python train.py --balance_loss=0.00573 --tie_embeddings=true --lr=0.0074
Below are experts of layer 2 (counted from 0) of a mixture-of-experts language model. Rows are named router (the router's row for the expert), down (a neuron's output weights, with its number) and show model dimensions 0-191. Each number is 128 + 24 x the weight over its row's rms, rounded and kept within 0 to 255.
Before each expert's rows: a language model's description of what the expert responds to. This comes from a sample of Wikipedia text that the model never trained on.

# expert 45
Description: Articles and of
router [132  94 146 187 156 135 140 125 108 108 113 110 117 138 155 102 124 110 133 157 157 114 128 127  95  90  95 114 122 111 115 114 166 140 134 147 133  92 112 162 184 113 121 191 115 134 129 149 105 134  93 105 126 124 135 139 137 192 100 112 128 161 149 132 140 110  98 165 130 152 139 152 119 139 103 116 129  69 154  97 120  99 103 117 106 107 123 107 174 132 112 157 157 126 148 148 110 126 150 139 149 115 144 147 118 121 127 126 110  68 166 148 149 105 130 130 125 129 137 148 148  92 149 134 113 167 130  87 131 155 139 130 156  95 130 155 129  72 118 114 146 117 128 142 124 122 121 135 141  99 158 103 115 132 123 114 154  91 114 128 165  87 103 127 170 185 147  64 135 129 153 139 142  95 110 148 128 120 124 163 166 112 106  82 131 127 192 144 146 130 113 142]
down0 [123 125 112 128 155 145 146 107 111  92 147 139 114 104 155 134 144 111 106 164 135 156  95 128 163 107 130 122 105 157 189 133 133 122 134 146 171  94 124 131 157 145 105 122 106  98 153 133 112 149 144 114 130 147 138 130 117 123 157 111 183 115 100 111 128 113 135 129 149  98 112 143 157 110  99 113 145 129 133  95 101 121 154  95 160 143 105 123 151 111 165 140 131 150 127 132 115 127 132 110 137 133 134  67 101 179 172 137 121 173 103 100 122 147  83 124 128 145 131  87 107 142 114 122 114 136 137 161 107 131 133 133 143 157 142 111  99 161 102 174 157 109 172 128 110 134 115 121 123 122 139  85 152 168 138 152 163 136 106 104 126 138 110  71  98 108 142 104 132 106 183 106 110 110 148 113 162 114 158  94  61  99  99 191 132 102 107 120 147 120 105 177]
down1 [137 140 120 147 120  87 117  76 123 135 156 143 106 165 142 123 124 113 143 103 139  68 112 102 142 156 117 153 114 139 181 134 135 139 147 171 133 138 135 115 169 109 145 114 134 102 142 130 140 139 164  82 126 152 126 131 141 147 106  85 133 136 120 141 141 159  99  98 134 159 104 121 141 176  71 113 105 130  98 125 122 138 138  90 139 130  84 156 114 125 145 123 150 167 116 110 131 133 125  81 118 108 116 106  81 169 142 116 105 155 105  98 141 116 146 119 137 134 125 127 102 142 103 201 128 128 151 156 150 147 134 142 166 115 111 147 147 125 139 107 165 104 130 153 141  79 121 109 134 115 148 163 147 162 140 121 109  82 128 113 153 111 119 158 100 129 139 134 118  93 155 179  80 102 136  77 165 122 121 114 111  99 184 132 121 130 127  96 127 172 107 107]
down2 [152  66 116 131 120 103 125 132 111 132 146 105 135 134 142 116 136 152 129 175 110 176 110 100 123  96 170 135  86 147 183 110 144 128 121 113 123 117 146 152 158  64 156 131 154  98 125 171 131 109 131 132 122 117 160 155 134  76 114  96 115 130 168 137  97 112  83  98 138 138 135 114 124 159 179 158 134  91 152 136 132 111  98 132  89 107 167 115 135 126 153 102 130 106 108 138 143 144 135 144 156 170  87 123 181 159 163 115 117 127 121 119 125 138 133 122 160 109 138 143 127  95 121 109 164 136 155 155 188 101  89 141 103 128 156 106 166 174 116 110 127 135 127 148 133 129 168 177 130 122 127 121  92 115 142 111  93 129 162 124 124 120  92 120  92 111 126  93 104 129 102 138 142 116 158 141 117 118 140 143 128 139 132 106 107  72 116 117 137 143 126  89]
down3 [137 145 138 126 142 165 128 107  97 151 118  54 121 143 125 135 125 147 153 115 122 172 127 110 113 134 158 156  93 103 113  71  83 150 122  88 114 148 133 105 132 158 147 128 145 106 127 101 144 130 114 188 121 149 146 168 113  95 145  88 114 127 170 135 137 118 147 159 158 138 108 124 136 116 117 139 106 144 165 129 107 124 111 108  95 142 115 117 153 126 146 124 107 171 149 132 175 110 113 143 123  94 144 139 188 103 116 131 117 135 116 154 112 129 102 127 119 169 118 120 121 163 189 145  98 155  85  96 139 152 153  77 139 146 126 128 142 123 141  85 131 163  69  94 143  65 120  90 150 123 122 108 116 132 124 130 135 112 127 132 174 106  86 140 133 101 131 112 124 181 155 142 120  97 158 162 148 106 113 126 135 114 137 134  96 114 142 146 146 138 119 109]
down4 [134 122 102 109 149 102 146 148 162 121 152 159 175 125 139  94 105 103 130 129  95 141 143 133 113 130  95 159 111 114 139 102 133  95 175 140 126 124 159 165 195 106  93  70 123  86 142 111 148 130 159 151 137 146 115 169 170 144 151 144 107 127 164 136 122 108  91 144 140 123 101 108 138 149 109 142  97 123 148 118  90  94 111 158 139 150 104  95 120 135 122 132 146 115 189  88 117 132 155  98  85 134 174 122 127 112 152 126 108 130  98 144 130 119  86 125 163 139 124 138 166 130 128 140 119 120  86 119 145 159 151 101 145 124 157 136 118  85 123 167 154 132 106 122 136  90 147 145 106 115 114 122  77 133 159 143  62 131 106 127 157 135 118 142  76 153 153  96 122 100 161 124 144 140 135 132 142 132 115 135 111 100 125 104 175 109 129 122 133 134 158  92]

# expert 47
Description: Letter k and at
router [112  98 104 121 150 102  98 152 149 209 145 133 107 126 126 141 117 115 146 113 135 101 139  91 114 111  89 113 131 113 121 176 164 122 118 130 122 126  82 127 146 162  82 163 107 126 166 100 150 145 121 122 117 111 105 152 143 123 136  96 133 127 136 134 145 182  98 184 163 113 115 111 151 104 129  85 138 159 116 101 156 153 116 107 100  90 132 134 149 130 144 139 141 140 128 149 119 152 160  83 164 170 114 147 119 128 140 140  93 104 112 101 139 127 162 133 128 129 126 122 110  91 131 111 104 164 118  96 127  95 145 156 108 111 110 121 158 158 115  67 126 134 143  94  95 131 134 123 130 130 158 142 141 126 153 111 108 160 126 123 141 150 132 116 136 109 124 122 135  61 159 145 139 106 131  80 114  91 145 163 163 101 107 108 117 109 189 174 139 113 152 153]
down1 [178 111 163 135 175 134 106  88 159 157 125 134 136  91 118  97  75 132  76 136 119 165 142 132  97 113 111 127 126 120 159  86 149 150  87 113 145 108 156 146 122  90  85 154 141 164 107  98 150 118 103 129 132 147 147 137 129  96 139 162 100  88 129 113 146  97 154  99 144 105 163  92 115 181 157 142  99 146 117 121 142 151 146 111 108 112 134  98 118 138 151 121 141 150 164 173 101 132 129 125 134 115 136 101 128 122 151 155 148 115 140 139 143 133 124 151 116 141 119  79 106 108 171 167  96 102 116 144 112  80 165 186 124 145 109 169 110 111 172 148 137 114  98 160 164 130 138 126 128 115  94 128 127  83  90 130 144 116 118 153 108 138 106 141 139 121 154 154 152 131 130  98 115 139 136 161 103 155  95 100 116  87 135 144 108 123 126 112 111 152 146 116]
down2 [141 102 118 144 116 117 134  62 107  84  98 114 165 104  96  83  71 131 142 147 130 135 121 169 129 126  98 168 161  87 136 149 117 122 119 155 121 168 158 165 179 120 168 130 114 145 130 111 149 113 179  98 104 115 146 162 111 134 149 147 124 146  87  93 118 202 141 135 126  96 145 147 148 132 127 130 121 174 128 144 142 154 170 126 154  99 122 121  84 165 126  90 115 163 109 139 122  98 154 145 113 128 153 122 141 130 113 106 114 122 109 133 115 150 117 146 119 126  84 152  94 139 111  99 122  83 133 115 111 106 157 138 128 120 138 125 144 128  89 174 163 115  84 151 117 123 106 121 109 122 137 114 160 122 135 135 133 116 120 178 114 123  90 130 129 113 124 145 137 172 108 106 142 117 147 108 108 168 106 155 184 143 121 123 150 127 120 148 106 104 104 112]
down3 [157 143 134 141 154  82 150 146 159 144 117 112 131 164 117 128 166 164 138  97  90 145 131 171 107 102 135 168  99 144 150 139 126 130 138 118 129 180 109  91 114 176 112 183 160 142 128 133 151 153 133  96 127 116 130 136 122 144  69  89 125 103 157 159 170 137 146 146 111 107 130  97  94 152  90 139 164 140 125 130 124 128 141 118 143 117 139 110 136 158 143 156 146 102 133  99 123 118 119 117 155  97  88 127 191 119  94 129 145 110 114 152 135 151 118 167 141 130 109 108  98 115 166 116  69  96 133 123 126 143 153 105  80 101 104 103 159 130 112  93 139 127  79 153 119 131 122 108 113 142 139 118  83 115 147 124 190 114 139  98 153 119  85 164 113  90 148 118 152 102 116 114 141 147 135 155 104 136 160 124 106 114 137 117  93 100 129 126 141 150 114 118]
down4 [107 109 120 156 121 130 151 142 164 119  99 115 122 107 155 146 140 146 103 104 133 115 123 120 128 112 137 154 135 132 135 120 155 167 129 163 110 171  73 125 110 135 141  91 154 100  84 116 161 132 152 152 154 168 103 124  80  91 168 108 121 138 124  89 131  81 121 132 148 125 155 111 117 155 157 130 128 145  91 113 169 129  99 136 128 127 136 147 136 167 161 133 135 122 159 165 119  93 164 149 158  83 116 100 133  93 128 120 138  77 102 119 102 126 158 138  89 201 154 140 126 140 124 107  81 134 155 156 143 152 119 112 127 105  61 120 135 132 122  92 133 110  79 148 144 167 143 165 139 143 134 159 135 130 114 113 131 137 132 108 105 124 142 124 133 126 164 130  86 123 113 159  99 107  70 108 133 167 125 122 160 123 149 132 109 100 119 108 107 104 156 152]
down5 [108 137 121 148 122 145 104 143 162 103 111  99 108 145 112 112 100 141 123 123 124 122 119 122 155 129  92  97 108 144 153  98  87 126 159 135 120 135 137 144 134 103 134  86 160 141 133  80 139 125 152 126 124 127 133 145 111 132 148 160 136 138 116 140 132  67 188 125 129  69 133 111 126  95 125 132  64 152  91 100 140 168 108 133 116 125 137 127 159 152 121  93 136 168 128 123 126  69 117 195 121 147 121 119 149 128 128 103 113 129 162 114 129  62 121 143 132 126 132 167 142 144  63 123 118 170 123 106 159 147 172 147 107 107 174 141 135 173 119  91 143 152 120 148 108 113 110 134 161 141 164 120 128 119 124 151 156 158 123 106  91 146 141 123 148 151 136  96 190 138 102 128  90  91 140 126 139 141 143 134 122 132 140 152  92 118 154  98 130  97 146 144]

# expert 14
Description: Rare-letter word pieces
router [ 79 104 131 166 135 136 102 144 136 139 124 117 116 104 136 110 141 110 166 132 169  72 115 117 126 149 150 127 178 117 139 147 128 139 115 132 116 135 119 128 160 130 126 116  99 139 139 147  87 138 103 117 120  82 104 145 126 138 174  88 139 145 114 132 155 154 105 142 129 100 137 128 132  76 121  77 164 131 145  84 147 108 115  95 179 128 126 132 148  96 162 143 145 109 133 104  58 129 116 129  95 110  75 130 134 126 139 139 137 121 143 117 102 126 126 159 118 133 177 147 101 123  95 161 147 157 110 116 113 158 120 152 126 145  63 135 142  85 137 122 124 143 144 148 112 145 112 117 134  84 122 160 104 130 145 124 104  90 143 124 111 138 161 168 102 113 163 100 120  81 139 167 117 151 153 176 162 170 117 129 150 126 127 129 130 150 118 137 158 189 137 161]
down4 [130  95 136 119 163 127 162 117 131 132 126 152 122 129 130 103 113 162 120 132 122 113 121 114 128  99 138 100 165 145 102 157 154 108 113 139 130 137 124 133 121 136 138 103 147 120 109 152 164 105 142 103 156 122 141 100 128 142 157 132 126 181 145 153  93  80 121 128 138 124 115 104 109  46 160 161 123 149 135 148 104 171 134 146 100 166 153 143 138  90 137 108 108 131 123 148 173 143 138 103 118 103 129 142 159 111  66 103 124 145 125 125 122 140 134 135  81 116 177 106 151 131 121 122 178 122 113 109 106 115 164 113  97 161 139 166 152 119 106  98 109 130 133  96 150 130 161 111 172  80 128  79 147 147  81  93 118 126  99 147  90 136 131 141 145  59 118 144 151 130 135 170 146  99 117  88 130  87 105 134 126 136 184 142 157 144 135 151 135 134 127 103]
down5 [158 144 119 138 144 134 141 118 146 128 107 103 103 121 104 145  87 151 124 123 124 116 148 122  92 157 128 126 143 123 138 135 129 154 151 103 114 136 132 142 121 152  89 135  91 106 110 138 142 115 130  94 118 127 195 135  79 153 172 124  82 138 129 167  80 121 116 150 119 101 122 133 158 132 136 148 170 144 157 118 136 144 150 136 181 118  93 101 168 107 138 176 124  73 133 127 152 139 100 128 137 134 149 138  96  95  89  81 102 124 104 125 137 139 121 100 142 153 101 192 176  93 132 151  93 120 164 112 105  68 127  94 112 116 135 129 116 120 128 105  75 127  99 154 135 155 122 114 143 147  82 124 118 130 143 146 152 115 108 122 129 136  97 151 135 125 147 127 149 123 168 102  87 100 181 133 159 116 121 152 150 151 113 171 146 141 120 136  97 125 167 128]
down6 [164  76 111 197  99 125 149 130 129 101 111 132 127 141 128 122 103  96 121 124 129 154 107 104 124 131 128 137 135 149 150 121 101 134 140 132 115  71 117 172 109 109 127 164 123 154 165 111 148 147 148 138 103 102 131 135 108 148 144 134 156  78 166 127 116 170 118 115 135 154 140 112 101 106 158 133 133 177 126 162 150 110 126 136 135 192 114 171 104 120 170 105  96  97 170 135 138  97 126 188 139 118 128 144  98 124 148 143 136 107 120 137 104 119 140 132  73 103 109 134 149 102  91  72 106  95 128  93 127 147 135 145 125 135 137 105 156 132 116 135  71 116 157 124 103 137 156 136 109 118  75 122 163 161 120 151 114 155  94 126 148 137 131 103 140 131 116 129 131 129 111 134 138 130 103 126 152 139 103 159 114 197  96 144  99 125 124 148  77 141 113 144]
down7 [ 93 156 130 107 125 122 129 100 165 138 120 171 109 141 126 136 108 123 130 124 137 154 158 166 127  96 108 137 100 136 125 124  95 156 146 118 121 127 133 129  75 130 124 111 147 145 141 132 153 126 156  76 128 128 131 152 166 140 130 129 115 116  99 140 150 130 122 116 148  97 127  90 112 136  97 113 135 159 155 169 133 189 151 115  96  93 153 137 107 167 149 118 121 170 184 131 175 101 124 117 156 148 149 157  79 127 100 110 104 126 108 125 153 124 115  95 148 118 107 105 125 145 104 134 105  63 130 142 124 138 170 112 125 143 135 176 112  74 135  96 148 139 152 117 121 105  97 145 126 123 107 144 144 121 124 121 119 146 165  95 172 130 126 129 149 126 164 107 153 153 134  96 105 118 180 106 105 111 156  51 123 111 114 140 126 126 100  75 172 147 127 104]
down8 [121 100 168 123 160  96 113 126  86 153 182 132 135  78 109 153 117 101 133 136 128 135 147  95 105 108 121 125 126 123 138 181 109  99 125 106 167 116 104 132 165 106 116 138 106 149 138 127 125 153 130 125 102 149 141 115 132 122 177 150 122 127 142 111 126  95 176 130 114 139  89  95 141 154 117 109 141 130 147 164 161 147 112 125 144  85 133 126 114 152 132 148  88 115  95 108 136 129 172  91 142 171 111 127 121 105 122 130 123 155 164 166 131  91 123 162 153 106 141 142 100 131 142  89 110 149 130 181  83  84 110 132 109 168 115 157 136 102 129 119 149 135 147 118  83 172 194 120 166 130 107 161 151 135  90  68 122  90 131 115 144  96 154  99 145 139 131 126 146 125 108 146 106 117 113 111 163 119 119 107 131 126 128 139 166 130 108  82 116 136 160 145]